Weights of a small mixture-of-experts language model, trained from scratch on English Wikipedia: 192 SwiGLU neurons an expert.
Below are experts of layer 3 (counted from 0) of a mixture-of-experts language model. Rows are named router (the router's row for the expert), gate (a neuron's input weights, with its number), up (a neuron's input weights, with its number) and show model dimensions 0-127. Each number is 128 + 24 x the weight over its row's rms, rounded and kept within 0 to 255. Numbers have three digits each.
After each expert's rows: "comes after" lists some tokens at least twice as common just before its tokens as in all text. This comes from a sample of Wikipedia text that the model never trained on. Tokens count by the router's weight.

# expert 42
router:132133173140130104137087114110120095051129124127150129146117151157135138134124156136145132114103072132153144211095120185090130117100084099148107130138143154177116127127127111146116134124113117105123123114110087134098114133163122142118133134111126197119133122135126115163126077155107149162148137127135121106130168106138134117141126121117168108124111125149104161161184125116121151133148
gate1:170151158130105114119149129114098139139122135098092133113110173154090162098140103128084134142164107084121121127109167154173118129125141136121121125122162138124132131138130161119087107201127138132194138100128099133135113156102112122117097088160136148188092174090108114116131119119112086120157154108138160090148142137146157139109110119129127116158105151144159138113120129123124142087139
up1:089120131193124186132166103145131139148158155109119130099128092124154131167114120131165104104149161192086144064115151122131133170127138099098115160131108128116102130122123125164126080095124114108127147122127145136125138110136155138108135111152144115162144148063125164130164128108105106136155129111105120123140125129083114135143101154145076117149155144108148147113087099129110124126128
gate2:167091086130131107109115151127115124122115105121113120133132138138120126145119153150165131124148140162102117130102131141119135163145142153118142123144150165162151102122107148128132134159117131132129126136109092122116062141069177111078127142179124142130112119136119136118133143098104143096151126067100138118119164087153079138125166185111147113138069140061128131123105117141133093156104
up2:106140131107107111135127154158142157135127114115125117138096107173148116115133145102148136107147155126093139144117117101109133143116160124131145131098113106156129107107128125095130156198161122130092155190137095120181083138082144122115127155172141148109100136132111098141129139092131089132142160105118114078130171123138087206163118118098105111135101141127129144107098104113125146161118
comes after: " |", " 0", " 1", "|", " 2", "%"

# expert 7
router:145120138122137102157096101120122163085110131140151116124068172164167132137125118164130111148163109153133151190115119168097128147127128128149122092137128154144128094123145126138155103142126116150095150108112131131130123162149150127124144149106085109111135136114138148168128152133136110146169110089114104100142138098124184078116120099091113100107118119160126163125161161122080169115179
gate0:106136128133167177133109122134122172173102142097099155136110129106104133105101120145130152107104078138102165071144130103143155134097127107104133145124121132139089087085133121106106120149127139100120135101112122125135162110176122136145138136166110084119104114131143088128136126134108098139123147103137101160135155060149095168115107171133121111086140134123107125115141134067170135158150
up0:146126132109118096136124141141138093083167139146167118104165101154137120149170129138134124151142160141128091173122076155132126145141157139136130084135133153118163200150127136162125105131125151125167144149132120154109089150106129118102108129101141122129147135129131160107086135136172153113140119144085166110126098183109160108135147098114121140165103136145151137098110104188112128103094
gate1:120109191095110124148135128126127144104159108121146115094108117161133117141141119147106121102138096142114118169195131158123121167157143112099133104149126152140125155085152119114109091131112115131111108103168112123144159139090166161165141118139156166156132116112121178160159116138122118118128164124136150125148084082090132117131137105132128116145140096116091103116050116135116119166095
up1:137089130114107128120104116112105191151170116150136128156136119108144137118108107093146108110106150104150083096153143132111099134140126113113094125122138125078164153143105136094083134128141117101130136164119086101119115152105163155097139117074138134158102076055122115115094151120138119104104104118129164132149166181136155106113128138135121144119134144118112095125115082091153132117140
comes after: "=", "\n\n", " =", " also", "History", " career"

# expert 40
router:145112117107176089134087091101102104114148067122180132130087166131158104152123117147154157158137117147105140210104104135112130112101132142106135132153133162142079135121130143178112139148102145115104148101124125172115150163156135137133136118107140146113095141127141090150111120143140126144127112107147160132108152113136145114145146127126172080112143107121156177110162132136131117113161
gate0:097118083115124116123118087089074130130095113108117105078130103107115129135145140103166116116092143102131133136126127137107087123092158140196118090147153150123109135086141112170108144090121123113150162093111142114142134126146131166119136138155115125124090152193109092097156100108142148170122128129112177127130113116105112105120083138148132078124146141140100115149122099107098114127130
up0:087132115101075119152097150150158082114114082134103124148114118128106095125130141132127110124097133141115159134140122123119134101171106123099155121102117139156102101122109111094118130102141098134132119131123111165121119125124126129162092170130109169083177139085103133154137119138116114125070139094102113140122121168189099144131152087102163151126085095142115155123114159136147120093173
gate1:153139095121158089117118140144141111168170136145166136123156160102143109135152117075109130169124131081148104145142114144150123124140159158137174125125142107153130134114129126134133107123097103129124143106141088149119100118167176139103119123102169158154120124148190152102115128096111121115126104115123125135133139153086127103188099175142134090128105127101100087168172104135115090139142
up1:127125167153142150099105080144138140146073134167092145129132118131120132094123127177150128123155114130123102136121101130137133158144118103139114123167132107084137161151144137114098153117163123151140144146095198110141135114144087089129152126111099140104157155145099129098141087161126139193130139180099087138138108102118105110096178124122141182136144134142144137118116168141132126136124
comes after: "\n", "-", "|", " non", " co", " self"

# expert 3
router:127094146147161121128096133121113136110122108157163154117096149162154095141112142116126081114133105158147156149134131140135153137097142143144128104134155143123131128129163152151121096132152112129111165108114137190106115148122150133121165135095090149125117143145137087166102094140104120108183063155136130100127120134144160111167134129102137059124141152102101195122151136125128159124172
gate0:074148116099143101147137133146103149112161151149139156102133123164125153124128096135148061112139118135108140138105145134156141168124142110096139145150150132133096127107075138134142158099181111131074144079065151156150127087143076119119150135140114160099136081120153129135094131127145162104112159160161140143126077123131129139157112137102129122123154117135157141132151131134130170142129
up0:162142125159123194102151104132152127131086096099143100150118105096117126105153112128101155121096131113164140101153093100098115097157103171128116131106088123179142182137157116134123108154131135125164103146154106123127132133117125157113111129116125128142128144150136143145138171126088078144175115165088116114122170126142128120105128108122112162137119110088101117175124152118109071149135
gate1:129115111157126147077135115136148115125073109162136117134137161108110121122128129162139125136116112154120175162101086148172114125093150144087130150125149116114164109128143145135116117121152100157149134115136139104156148130166139106121114137157152096126168150091132153108071105100128136077104109114111103128141100134120121153114176151086146125142103151064178158140126090139114085151137
up1:120126141121136100159162123101124123133167150120088103139125136137141119128109104155160143142120183111151128100118129112091103118124103141171114132126137126134106107123172110121090191163129150139094103163169157123128119140117098125107163113118111131098125138125094085147105128104153093133162118157129141093110139103142146126186117149149133172120140111169091082149083177105169129112118
comes after: ".", "=", " |", "|", ")", " ="

# expert 22
router:137106140125162089143109090125090135103087103167129103116134121159168131099144100131109105118150118140109174179144114184137145154151120138137123125165112137123099141139160149108098139132167073092109162096134090180154103170128114115117163136121122161106106123148100097168133086144124112135153108105131143120129142144125134121147142107125123074112102124144118140162121158140111182116135
gate0:108131130115161112122151129117136150152158150110138130141130066171151144133079119130113145176116128114125159084145142122106163173138126164139146148121127112115126109118090122163151135145142156079100105108157127160110086109132135113175101110115126123116116106091129114132094114102110151139114144147134123115119130102146090130129197128103151156171099093154118153133131093154165066104115
up0:144169103123113089112063140138103123109132167177153117083115143117110087160133103090117149097145146117115106172137098167149131138131118078147113098147123141165122099132132175116174165131125128140107178108144107093125151133118127143141127123170145148099145126144157124093146156122127135154141145120135164165152130135101115151144128099131101116080122111170152104094124138129093147141146
gate1:160137148159113131140095186180115145174092137132142119159148098110092138095116111114174192106112092121120108115105103141151124145097168125099132163126126135125125121116153110149146138109139107100130133128165180109150135103145105115122118125170144107129155157159141127163106153151059114093128093112130146126133146133125088097162159134143149131113118073142133099148120134148144134131117
up1:114207124145128124175172110133158106144170130143157124116114152107130129143130133120134154166127163153117172181108171135132119136130120122127117109121115118111123144115093110088140112143205117147102097161096121168138087130103131128130149096133142127112085101137147110124156120162139112081122123121134118120107127144122093112124104095159099101164128149139166141114155107143097082151131
comes after: " to", " can", " would", " did", " not", "s"

# expert 17
router:157139190124154118138087097131104105076101120148127133106092121163128105149129133139104120096100107175161145180113133155141155138089111169136105123133151159143127148132166157126108093119124117095119144106115134193114163137179142116122121107121126155096130124104143094142124126143125121127168145118142148105131132091112150107133151129097118087135104070138120144160163119118112155107169
gate1:101138157134116115132167074098138111101109167119113142150130110130158111132130116121127076105116091127155066168119121135160114142106132139164141116129128151132136133108103127118124103107137152139152124136117132129139143108146132141157126162133154118102106152141111107185127151152138129145140133181088163127166188112149154113143143172118110129080159156156154063142140124186104104138142
up1:143124116097123118158116153106129071111130155101145137167122138137149114132094115104085126154139108113096074143135144163074080185117185127100149132065109119131142108118108116136085109095122115165106156100149179135143134130108134091120157120143092106133133125114157126111138120124138119109115130122097121143154105153104097165114074097108139130122133118112150116118098108130154121114089
gate2:102091119143111121115157130106149146098119194100119136102142127157069156126125159139110124128107134152145110136174133083122085142117165172151105147137122125165101140155181143155167105159156118118134130148138113132170132106121139126145149119136138109148115132132115115157094140151121158089140106157173145130126129105159130108092127136098154131121087145210128130151108132147139149147092
up2:137109093087094128140142150120099135125132117110136123116095130123133159129118122157107117123140123156149161125131163104118100145177146105121092163104036149157141101144118163115134113116094118107129131152077099124163139090156084110174132151145134171163125160116096144123143145119137096079143145127141076124130149139119151135126144085140138115105158132114108145148164121141108145172135
comes after: " a", " the", " with", " is", " of", " and"

# expert 21
router:133124132142135089118124086088135114076138117153108127084150119121153097128150161155114127149105103160159142179092111129135104123114109135130127116153160160113118156094149145147136145156155160127094148097076114147146102152132186134078156163106109122136145131112124076144127124137143115114160092147134098112130126123114105135129158138116145106142156120134146180111160150125062124129169
gate8:124106124144144091120109094131113088092154175152133152128129124122133106128174154095130108163131101130145139117074138132119118094138117144165118107116141123188185133088158154098110109117112113181120169141090071110153140150143116113093128113164161128120132136118100170159129161147120140096145107112138133106112138140162126109125125171132095120088105105127134170119141078136119118132127
up8:099154112111116176140131143165102109114144132107118160171144144117162142165140132139136156130203117150107149129075124153087105139104119108120113155136139123085100132085137146120113111107117124130072153135104167106133115139110159151124138153138147152136162149161140142115140127114107134148120159077073120064136128117124135135137151173121137147132127129079097142134088164132146142154125
gate9:123161071149076140128128120117156138133130100134102134098105074121170091129157101117140112138101093148120112133209143149110167094116115094125167118152100125143152156124123128147094126132084091151093110135146115124087088139078119144143110142147140196129116125151100130125108103158125136114128128104130113099115150114160149103111118112124163166128109120126098116102133116112106124111123
up9:097154090166121129105128137100137133122133090162154153108116053144147117113137131135114130115142110147133139112135178139074141145113082127122081169136115125149115171112126109103130105128144112129097141116133123104144151169152132130105138153134104112116144111163097153102173159108136117113123157165152105114144134110127111141143137113068170114160124177097109110110161105098145085142165
comes after: " the", " of", " a", " and", " e", " The"

# expert 15
router:147126162127145091137121103135124071108068103113131094103128136153158128120145135148148122107111127131115141250141103167136125138132146157123140121121151162125122124126160137103153096125120128070095132093164155132130148125132129108123147138116144152146132149146128113141099086115131147117141104122123123101122130095126142095132134091088150117121166100153135142156174076130153123139132
gate8:091120122188161162093164138139128114110120094167123120109149121090141121119120137155126089146133132163159147120136115146106113119227099146169118108106121122113118133161129154140122148133101092163150124135111143130161186127127140103131184139120130121100111125132103168123122120125090116139138097115095119095126124112121110145167127101150147094142130136174100085133142106128148117110090
up8:123123159111117100155170151108096143164144131123108150170145131097110122102105199136135088134115137123149150148155107095152101145075113136149166096143086112140185115130139092115103104079104139126133146127105124119144162097141130099144137102099126137114138154120108136174119123119115124114139131100095104167119104137127126122144117117095106149125140131086121124182117140110068162102161
gate9:142146094131144091112117097146093136137181136129102085151085126122109169118146078147110127153126088093138124117133161149130126115131188113082112131153128152131121114110119111144104154138131132097155122099138115146144194070146103172177149128150114088129139092104141114124116106142138171123113117167133142123112145098147130124155091094119111123126142115131083127095086122123165135138121
up9:107139110158147099106147103119151117131151104141100091116116116126114101087106117111162131158062109112156151128179136125117142159129148109097135105146117154170148132112145141171161157147144083075169149115107109154177141155119088161143155107148133145097164100125126114093147116093167139175125111134097121120103144137160153082116129128138132132108138112119134140107118111124138111086101
comes after: "-", "|", "\n\n", " •", "Personal", " Binomial"

# expert 6
router:137108151127136115104120140103097119126116112144159115128059141166148118113119106112135094122140094133141149128110116174144140152114125122143115113167141153136155163125172149111138136133168150076112149083114121183120133169152151139128127142081141153116102167140136080181098091155140136110146085116151115065156111121114128094140135116122172097137106104131123129115127130134097146087141
gate1:127140151157133129122136116163131135144155123158137150102104125107068128149120138144147077137152114130082100171094141128141099116127127142129092132109141138157104135167169133150086116106155120115136160114160137128066107066096125139129133097101116157117165138151102114117150128145118096124118117148090110141118115146092085123116117093135107106077131148126177087094132127131120138139190
up1:152147146130173124111104114086177109174099179102130133131137112109123136121136136104132150112140113142146121157132115169139140127100101112152076138103112174107119143114134149149178111124163133134054115153132113113111158119156121113100114137107120154090095136110140104125102091126177136115098138139156107160127161163125096101121133137143141139078120159118079095121118164112110125109096
gate2:117118165132125068100157133150126155170111125123114149110100135148101100154103183118093140093154122153113072182103173089143129133147135149134146106146136140161128107067112130150102133153144150137083093156131147113074131144114125113152114126136101102147109115169149128108103123117130141112132132131112158123124126109117136140113125119088143150136118075089103147161172116151141142133090
up2:141163105099131154157111133126140117118171100140133112150141086084130141120154112123166154121134121176159172130087075158154118135185121139144151148127113140126089156147152121076130102137095125139116137129135142129137123149113147162054135137158110106152147141107163082140121112145121134130154113126085123121143107154117113102165151127157081111127161167159141117092124124113132089147133
comes after: " of", " in", " to", " on", " at", " for"

# expert 0
router:121107147124120115136120142143124108104121128126174159127119136158142123133114103131083113115121092127158149163111134175160137137108127161147116117162112129150104166112176164164159138131121127084140113080145112145127116162202163152142142129078135118139135146095167077145126141147130142141182092124172092125152135120113123145140118146093139114122119108116131143160149129142089177082137
gate0:124133130116163162108103139136136122099111116174096105142102129118123126172135160116156150118155152165174147077180149131121087162138114093121106178115129137126132155133114144134103102135175159143156113141097103152141153158122071167154129111084115103117120118160104144076084128104149152127118141122136153125128158123143164139139162129135110102104111130173136130147113113161158097133139
up0:119089120147085093150128091110080145103134150069131129155135125079134116117122122171126139143106123111108126110094111141151125138140115147139143105086161118119111130107124122103151144097097132091118149160113141121142123056151126102110132121152122138111098143124173140112132120159102072123143153179084088160125115124100118117135089110128081093136137104144119157091171132127127120091126
gate1:133096091131098128122131149108153114089164117118123143127103131130138178166121113143112124091122132128133169077118092153128104130105140161137060159107155128123176133119131124136141147159142112167124132133139165135136127111165119125138158173092111109121112140127101171114101127170143145149158150145165119098101159135168131095140134138120170156118119148171099106090129131162149178165129
up1:101135111101133116158088140124122127135163130147145170133128110139153176147127095112119135095093140095126151054104088166093089140132113152131070111109123135126148119118133126101143124123113107126118134164107153126140183081157154143110128108146093151123115102132109112126108108124092120124150128156149129063095133129156108109150126100107140119156130204110141127118170109156124137114123
comes after: " the", ",", " United", " in", " New", " of"

# expert 11
router:149127156113135115113104127102136139131167070121181123149110138156156140110124107160160094112079147170136153198113116160150169120126105110122093133134188168133114127110146145135143131087136127123112095117133126150117096139135127133130112133091135134132110134102148077134121142179129133132176122103103149101131123095125118122134117139065151095144142132119127172153147147107117160099164
gate0:093124079153116115116119153091148123126132112140139126158149105103158116121166136142137164151105175152126098088140153177081115091122102119084120098112133162141113139125155145094122189156117148116126098122112167118159137125112121121137150168140112127056086109151087119159162110098137114083119136116143131103157130115124130119139128146088148131169112125096137126124106140136094102129152
up0:134164104148104140068160129157099123143128114125135127138156129119073113131168147161152114109134153118149138127150086133114074097075125130129109108087129100103089150107153133136124111126097134103105133132127149128130127095140101109146138098118096115129127122130145180102145118107135112154127104147103099125102103161119172109089165133176100109115164167139145111097122182109131118173092
gate1:117107104079124135090139189130158132121118128093127142116128153123119134115120139153145122118108144140137148165110092119172132113138120158160121136104115120122108094076147167133128102119153113117110086135090128102113111098175132125116105162130137144140122117080083111137094151131113092129115130145153158078139127131101178087108119127135088124147149103142068157145094140114118084144177
up1:177083091158127141118154141078112127149097073121145155114098153141138181117125114179118137075142110138106122112076090149123159129126127165132125134092097137148130146109125102053088117135102151127137126082117095134124128120130106123138179130126135152132146120108138134120160178144174106104118111120120158122099125089145137121122113120097102135162130121145140147123126134158109117151135
comes after: ".", ",", "′", "°", "–", ":"

# expert 1
router:141074147122140103123134134158117149118123089160180105131086142161118120115121144153132114083130102155149149178081111144110137158106083127119102092147148175123098121088150107127139130115125107078112151072160111149081084138154110106139124178095150165138140151110132121135117116103143156111162134127166132101141135118096134122158123148099138093137138121123130148143121109110126158117157
gate1:136068091111154154172077154138108114182108092110117110148125121102147125158100165086105119137139115104142117118104147122120123125134123058094155118111099095124114132089188133122141119159156134133117101139124118128117130103131162151103161150098111107126119132135115121118126127194096125116157126116134173160173096113092115137145102102145173125118157124112114126163140137135122107126124
up1:138113133125104164115147135119070165114127139100114131169148095118069148147117113099153119186157145120130158115123138132113070144182110112133161178154103124092114125072126154168121152125143131108150139122086098128160145112099126116110136131150112171099133128143110116112147129149159123110149139124095161155121120144161143119136166102120175134118135128146098130142126141072144125130087
gate2:111081140161164120151092132151163126117137123140138164153122107115100107156162121135119139137117119134115117128098121122165105142133177138135127104136104130125125124110174118113100097130081125125135166194146105147110144149100098160105135127175086133106189111119167098147106080101101099121084124146146154124132119100108122133118076119136141064158135117113133085155138143121141124122126
up2:134155084134141132123152135124107137089144121122127109113138195107123138137141125125125126122143155095142071150122133095123143159145138149127115149128114136144120131142081140136115157142116169128124109071085104140105132095155149119105091109100157094157085108179116152104155118100122183160122100178085113127136095128116091146142130163153133126132101141093106098079136121121132082143134
comes after: " |", "|", " (", ":", ";", " on"

# expert 20
router:164123137131154099108104137139106105114123090110165155080118167167160123144139136124146114130106108135149174189113116198104157122103117148146125113131164152157110119139165121140146119103120125088121147126127118135093138159144107147157143158088121167145128125160160077154115121105153150128152111124122146089121136134143179095138146133085157081115128092117141141118110145137089146103135
gate0:146104115113145143128158115149168123161125134114108130116081122134159148132149147125123132079078106119195066095132130138128127102111143126116087139149116117116065114098146169137119115080114117132170119157129103121160137120167078149144140157160091117117110163116140122110090141123117117160116101118124125124120159129149112115099143101114132158147088170147106101162123082138131123139156
up0:131091138147160117151133137163151104141127108121078139113114124134159117132171152131095141094087072091179105101134124139126120102121123149081093135155142106116107141130164169116107101058138118118161169158141105081114140120167078138147139157140092132136117149138129113125113126126125110151124089115124133117130142121115112130086119084138089146133084137158144131144115119132123116148181
gate1:137157166135148124153105106115123129140124098121136151173157156153106098156122092134143143102164059118184110150126079152093142135155163123132126078118108134141130131152175124126110151155128108103115128144158154135109133141151149169111160115104111160178142154092131116088134114079119159163131105121133107123122095112082126132167085119130105157120123121105139157108104104130135121154118
up1:106126065104133151143138156129153129086117106097112130107109103113152107140143115154079148130115132122093175130113119134165125123118125139128109164133151151085138143126110130092138154174155125137134119097120109127143119156110083106162063107115149152126135147149103135138128089139135094118109122117128172148157123155159200153110197089137115122126138125153151148122120128099127131096167
comes after: "\n", "\n\n", ")", "  ", " MF", " DF"

# expert 4
router:151122132136160085113076132104119134109095085156161142104112174136106117153150135118144122110167103159159142146110111193161136121145120134146084109141128133155116129132165143136118128133112117114123132097149106129114124148128149125123176128059128165153093133139137118141131111156134094136132081126145160101127133116156115129150147110097135098118113096123083185157171125125122188111156
gate0:084128089124115112122104121142105096132123102124106078147115119097082122135153129146106153190128127100092123152134147163152192137090144136107128134131132138098128145077098130138145132101129145155177116130127115108085144112133108145163116146092128132138168093150159130132127125108164139075138125139161150129142071095141110137119102112103109122146146096159130133104117104110082145125081
up0:115135128136104149143130098132101135064123132129100173118097078138159169133140126102119147126122142113138150108086132132106156131160139079094127166081144137112121144175112103103141137136083124160127136127106119081138104113175109106146095111110177173149126107111117128140128133100085129136137129065098110091096152155147129125156097148113121116136168108095120152145103116134154123141129
gate1:169101132122154116166126128142141128104114104146139131113129099151115125109083110116100153170145100173126173087133156157145112085145135135172132140124168151103157116131123137132154133166119170116134146135152134112124162159130110131134101159140103099134147123150113112117113137159142152136131129076121092107174125110092138161184163111136109162130198085144109154128125098106096113104135
up1:156118164137130120087120147155122125113142109132130148151129177159113093132098106128100066154151091088105158100152150115134152118118160161181127131117092146133122159095135136145133129108142118132130168172104092148112163141172166137119116101055102105125112089128130118132165113116139148147157134126132110130111131117134139113133159132122154138190146126156141100132100137152138164107085
comes after: ",", " and", "s", " well", " Website", " rather"

# expert 46
router:111104140165156105144125120110085093152115100166162136094113144164153086164117129165109117114120093189132149191089114151106149126127111133134116101160144138124102136152161138129131131150139148117110152109122120163109088131153117142138134171090117150131107159128112118151122131163147132163149113129138127114136161100095118110124125083087143083100125100166099141142144129145083180128126
gate0:141141141131120144142108160171114104182156128123106144167163117127144098156128113119104118136127120141153077157119176147168141154117162161122101160129148146112178162137103168132137105141099079112119088127158138107123186116080121143129132097147106163098133146115097091106119114147111133137125123128067125152123135091157106133134139152100143139126167109110107132146127128114079138163116
up0:129166107138148095135156091092128131135101101127116124096127074132123143134134125113131075163125083146115160127130110115096158088158098107129168118129129101137142107103137130149135139120113121145136131156117127158167155121112107137102115116116103122105155126127140123177158147148143091113111115164164109135180136175085165149105122071165119168158120170125100094125098099165153131132131
gate1:077125142105123107137168141148135163144147130125070096170175094155153167108109124110154088109143106197085132103107114181133106123097079101121179155129132148123150114110140118146143148135148113113121104124108142165134148104130142145129073098121164123159121158129129113128118131135112109117138127150146098133127104100128151118132114133144148125162125131103143108082113138163139098116174
up1:109135148118195127135151151147135128128097117121139148129110130126145109156107160142087131110129144107126099090158183120139144119145141171142128123139099134142169170107159138147115164101114160126125097130148103066149105161146089147127107135115136133106121092157103128156146106136120179129152076066145094103117111111158131114137155064138133139122126134111082094149144124133123123162129
comes after: "'", " \"", ":", " The", " You", " I"

# expert 32
router:116071144113130105129141138120114118079112113148120127140116169138162117146178130147138124125081127140137140158131149145111137146122099136136123119164126144176111147127201138153120137150109118095121112127122102153156132149122149130118112139082134128123126121083108072172093115139130152064182084131106111109116151123111135124136130083066160127112116104146144169123158151131129160112136
gate8:161148138163110103107137098098119106142106115168164127089130095114152145153119128153137076136113112118133110119109140154170093100144126137141106134169145157119118107162165109089138116090138123103140074173102115129151123121079145092129111080151069089102115133099111108113122128118132123136120103143148104127119144178106139112091099106129148141150111115106158112116086104161128161112147
up8:137085166129127099146120099157108100099143115100154163128124114129125148130139129144158158108095148108101175137146133119082135086131115118100147134147138121090150119142121140149095117117110122159107138097082107127149083106118121125102124176138114105123146149160101138088149111135127120073145106161117123149146139148121099175097061088157116117180084131117104151115119156125166120143136
gate9:164074132111123106105164113102099140107101150159116111140120120113109142160129139129109089111120144141163127140107134131143131142126105135186133119135168182126098134157145084147107118142172101099126109113111146129119117113121170104130158180101155078116121156132162118145134121118141113092159128091149129097105137162138114081125162147120159113116082185134159139101149169108109139146139
up9:123137124116117119179064188092134126143156117112167140128121115118113153118164108091099150138134149078134131090112097123165126091140126145107134143125130110097148096122111183129147136085129140136102175113148155141141106108133118157116119135137054130148101086124109136109106117118114148139107161144163112098143173102100125136111133095113111136104155097088119125176127112141126130104139
comes after: " the", " a", " and", " of", " his", " their"

# expert 2
router:153136137127146080132106084114102127069137102101197128097132165163169135136146138143125099138106101174143148181124110181100117111120152114139107107129139173146099146122146147126130117155102111113130119132115126113112131162144138131154128131100150171101079166115162107158129103129155146115143130145141142110127150124143154100134141135108137091108093098146145164110168114163112095113158
gate0:115115129120121084110148115113119145112146092090119202111154149113142129118122098097100116109162116120130124131101123123105103148108120129128127157167122141122129116136113082157096150140088108100151151143128108097101156158091122095107156119114134119118146164150108079155122152166141176071122130084119146092138117128132096112136110161161141103127107106128162120129180100112086133133176
up0:154114099171150091116145099110111163139171151142141185094116122154168130096116144117132101114138136131131087107109152105130126165132137154113116130145137122109141150115118111137086135141104108114152148133118101102137157172145111083096155123153158137113117133148114124159108177139118121074097118103109110108082076157122120121101067163156139127132125079136127108122135175152129140134162
gate1:135147115108108130139150127138115123126068131103121154112083130089127103178140089104128128108160114181083161139151065102141118157158144122137127154141158141159096127182118097104119096134094118133127098127103124108094135131125154158134151127119127120105090121128153131096081098153116096158124101126134131136184096144167095110104121135108131125154155135148127129092116089107101108137153
up1:181116125121128168099158111123140151163077127108130150128114114140171109142134188141178087120109144106139157120155141170136143151125131142123150115155130105078145164142135127128132100164136097110132157126155105127169119144161117134108097133153157168161158133092129091124157107116114144094102191105118115115118137083138140100108151105156110153125160131163115132148128101142159155126140
comes after: "  ", ")", "%", " —", " 0", " JPL"

# expert 16
router:129120124126123088128112165130103127137133091126127095129119154154158077098132124170117133100114138148151111171132124202153120157120124146118132099150184163150105132111150164123122101127108155093108111106140149152114097152161153129134145129126130134115160141097149114180129155155104128116133120143106109118133183073133143090120123138106119104099115094136127188122182145121100159107115
gate8:107086157130123106125116144158184151148132092156127138095120146154143108126118149083115095079170137122172132163128093145074148112123146117122141126160107141123085122130135108139144138116178121101161117095122102094127137153121121099153109134122114175107106139104089128159147127136103113101103125148118103159151110081103175112154092138159114144135144129142096130152155156121148146166166
up8:124137168148154138143121158110101128118164113145119138112125131126143177097117118097118141133113099136129143114149136122137155125110094175155105125082125140075105115147120077108132104112133164111128119131141139150151107104134129105157095096109133165153090123135141161169117114178111174185110125096131083087148134154134094176129110103136109141196104140134133139121101122095150138146157
gate9:139116098157135100148138163049120135151107119142097157108111141147112130095199110108160115097108098139105148164150117135098129155126109143079143102091128141130125117155119136126160125125148107133133105124125098108096134167100100099133124139125127151110147127146141108178136090108142124142155146085114158128157099149130103168125136094150093129146136134113149160129141137160165126163068
up9:091157140121104124126150168176136118120176158114132119122154140147123123170137135118079110103132123139116138132119152119141163137096111173144151172162097143138134148127108093103136126094132142125153105139101185101194122115113152130118109074117148139147122130120141128132120105194152155155104077121172104131140154141148112088128146133122143114127106121118110093151113132125082118163164
comes after: " (", "\n\n", " \"", " T", "S", "N"

# expert 39
router:135115143121143105155125081150132149086127097130144110075112115132157129138160069149108072127071134141178138191097092138121120153103136142164106108128114129140109139109138155119143130137117119128120144107143116144155120117141117150105118076073105141140090161105150136145133085134096131132137117132159121148108120089122117102140119092091162113102146104140093156148147124105104168108150
gate9:133109120129121104093159118186085172117131129111137126101129118156140156135183087175162144131155114117093137122142108099153118121103134108113167133127141132144100140114088142126113103113122148131127145104132090126130123143103084200098121108190119103153157122105106112136140097129148147136131131062148119138109151151112143124083110095142128100132090144142113111142173109172132118124136
up9:134122157143111129168115144138141156119153110141148143116146132122122049125076127125114137114092163117154105117164102127106144115153106143115157154076120140122103142122146143134102125119144132115125103068116145099117166111151121128154156116125104163124180117132103116130116094116108145156145102117086148136187107109137170089171123142121147118093166085105132139101077138146123146164119
gate10:115117140121183130097116112097114095126169135092084098103127142110142168141128124143122123150151132107135137111150118114131157131092087124117110145128117153124121147060100129054128095142110127110111089115130179115085094125107140165118142190129139101144176141121149084177112140135152102115130115136147133140111140137150107137108098169156107134132144111114137159099112090110114121109142
up10:153111116071185141173179136146138162123090141098089173135122146152111110131113106122151112135121118146114132116110134113113105132087136099144148116096102113128144123185109107185126143117141114143141179149116129142076115105160126107138122113148156136167068096154094097148136137127163131133137171121124140154128102132147150121145097108093113141123166147144153144123110145128152089139117
comes after: " of", " a", " the", " and", " for", " his"

# expert 28
router:148131135129157130112140116146096176127084099136156099135145127128158130114140089154104110120171071130167169222110108142145153091126118141118115125164132127133116131115132109133108159143113156093111138127166101126114135165131138144106135104092140112144144159108124096148109132119104146171127115107166154128111135105129145129118158154105142112132159111175133169177167129152099151136156
gate0:143099101144130127103189175149152167139067133097104128133123115146117134136123148162125122141134158136139115175167110138145118146110111168158127112134089141108094153129120114125104125119155130128106142102111162150110148143120094128167078086075176137138130137155098126127096142151090122111122117167125112090122125115118162112135128126173148142093175164122143088172129135140155116121111
up0:130140093156089096145145110147153126063129164121115123132122155126135156174148180122125103138158149138148128128112095117109110141140133142136147155123065201094104124124122120140089097168089107103114148126136144155114151138138132064131113118143139129146131103114122127147127115105101109138085080132127101110108133146148138112113149172111112115088096122120103156074115164114113133111140
gate1:144061124126120116131154063124149128080121107101151120090113155124108126159168080126170162120140114065135104113156134153120115133084128137114140100136132152117141125120166093148134119168140117122115157134134157136142105138083129111136143140170086132117121120124156115131140095101132114167118189139143139118112126122101105135146130122130131145187129116133154098142168149134143186157128
up1:160124133195138151161138091076140192140112099159162106120128180132142140115173122117133149113137104144170109150143099108172128107103124119123149104146092151136078138115088161122095148136180113117134129100114122114114123151142118128109099070137121123124123159141146148103107123131138111106125124145177121122142155106125162155116141115147112139143128147154099134145138092124137139193132
comes after: "–", "-", "'", " Ad", " (", " medal"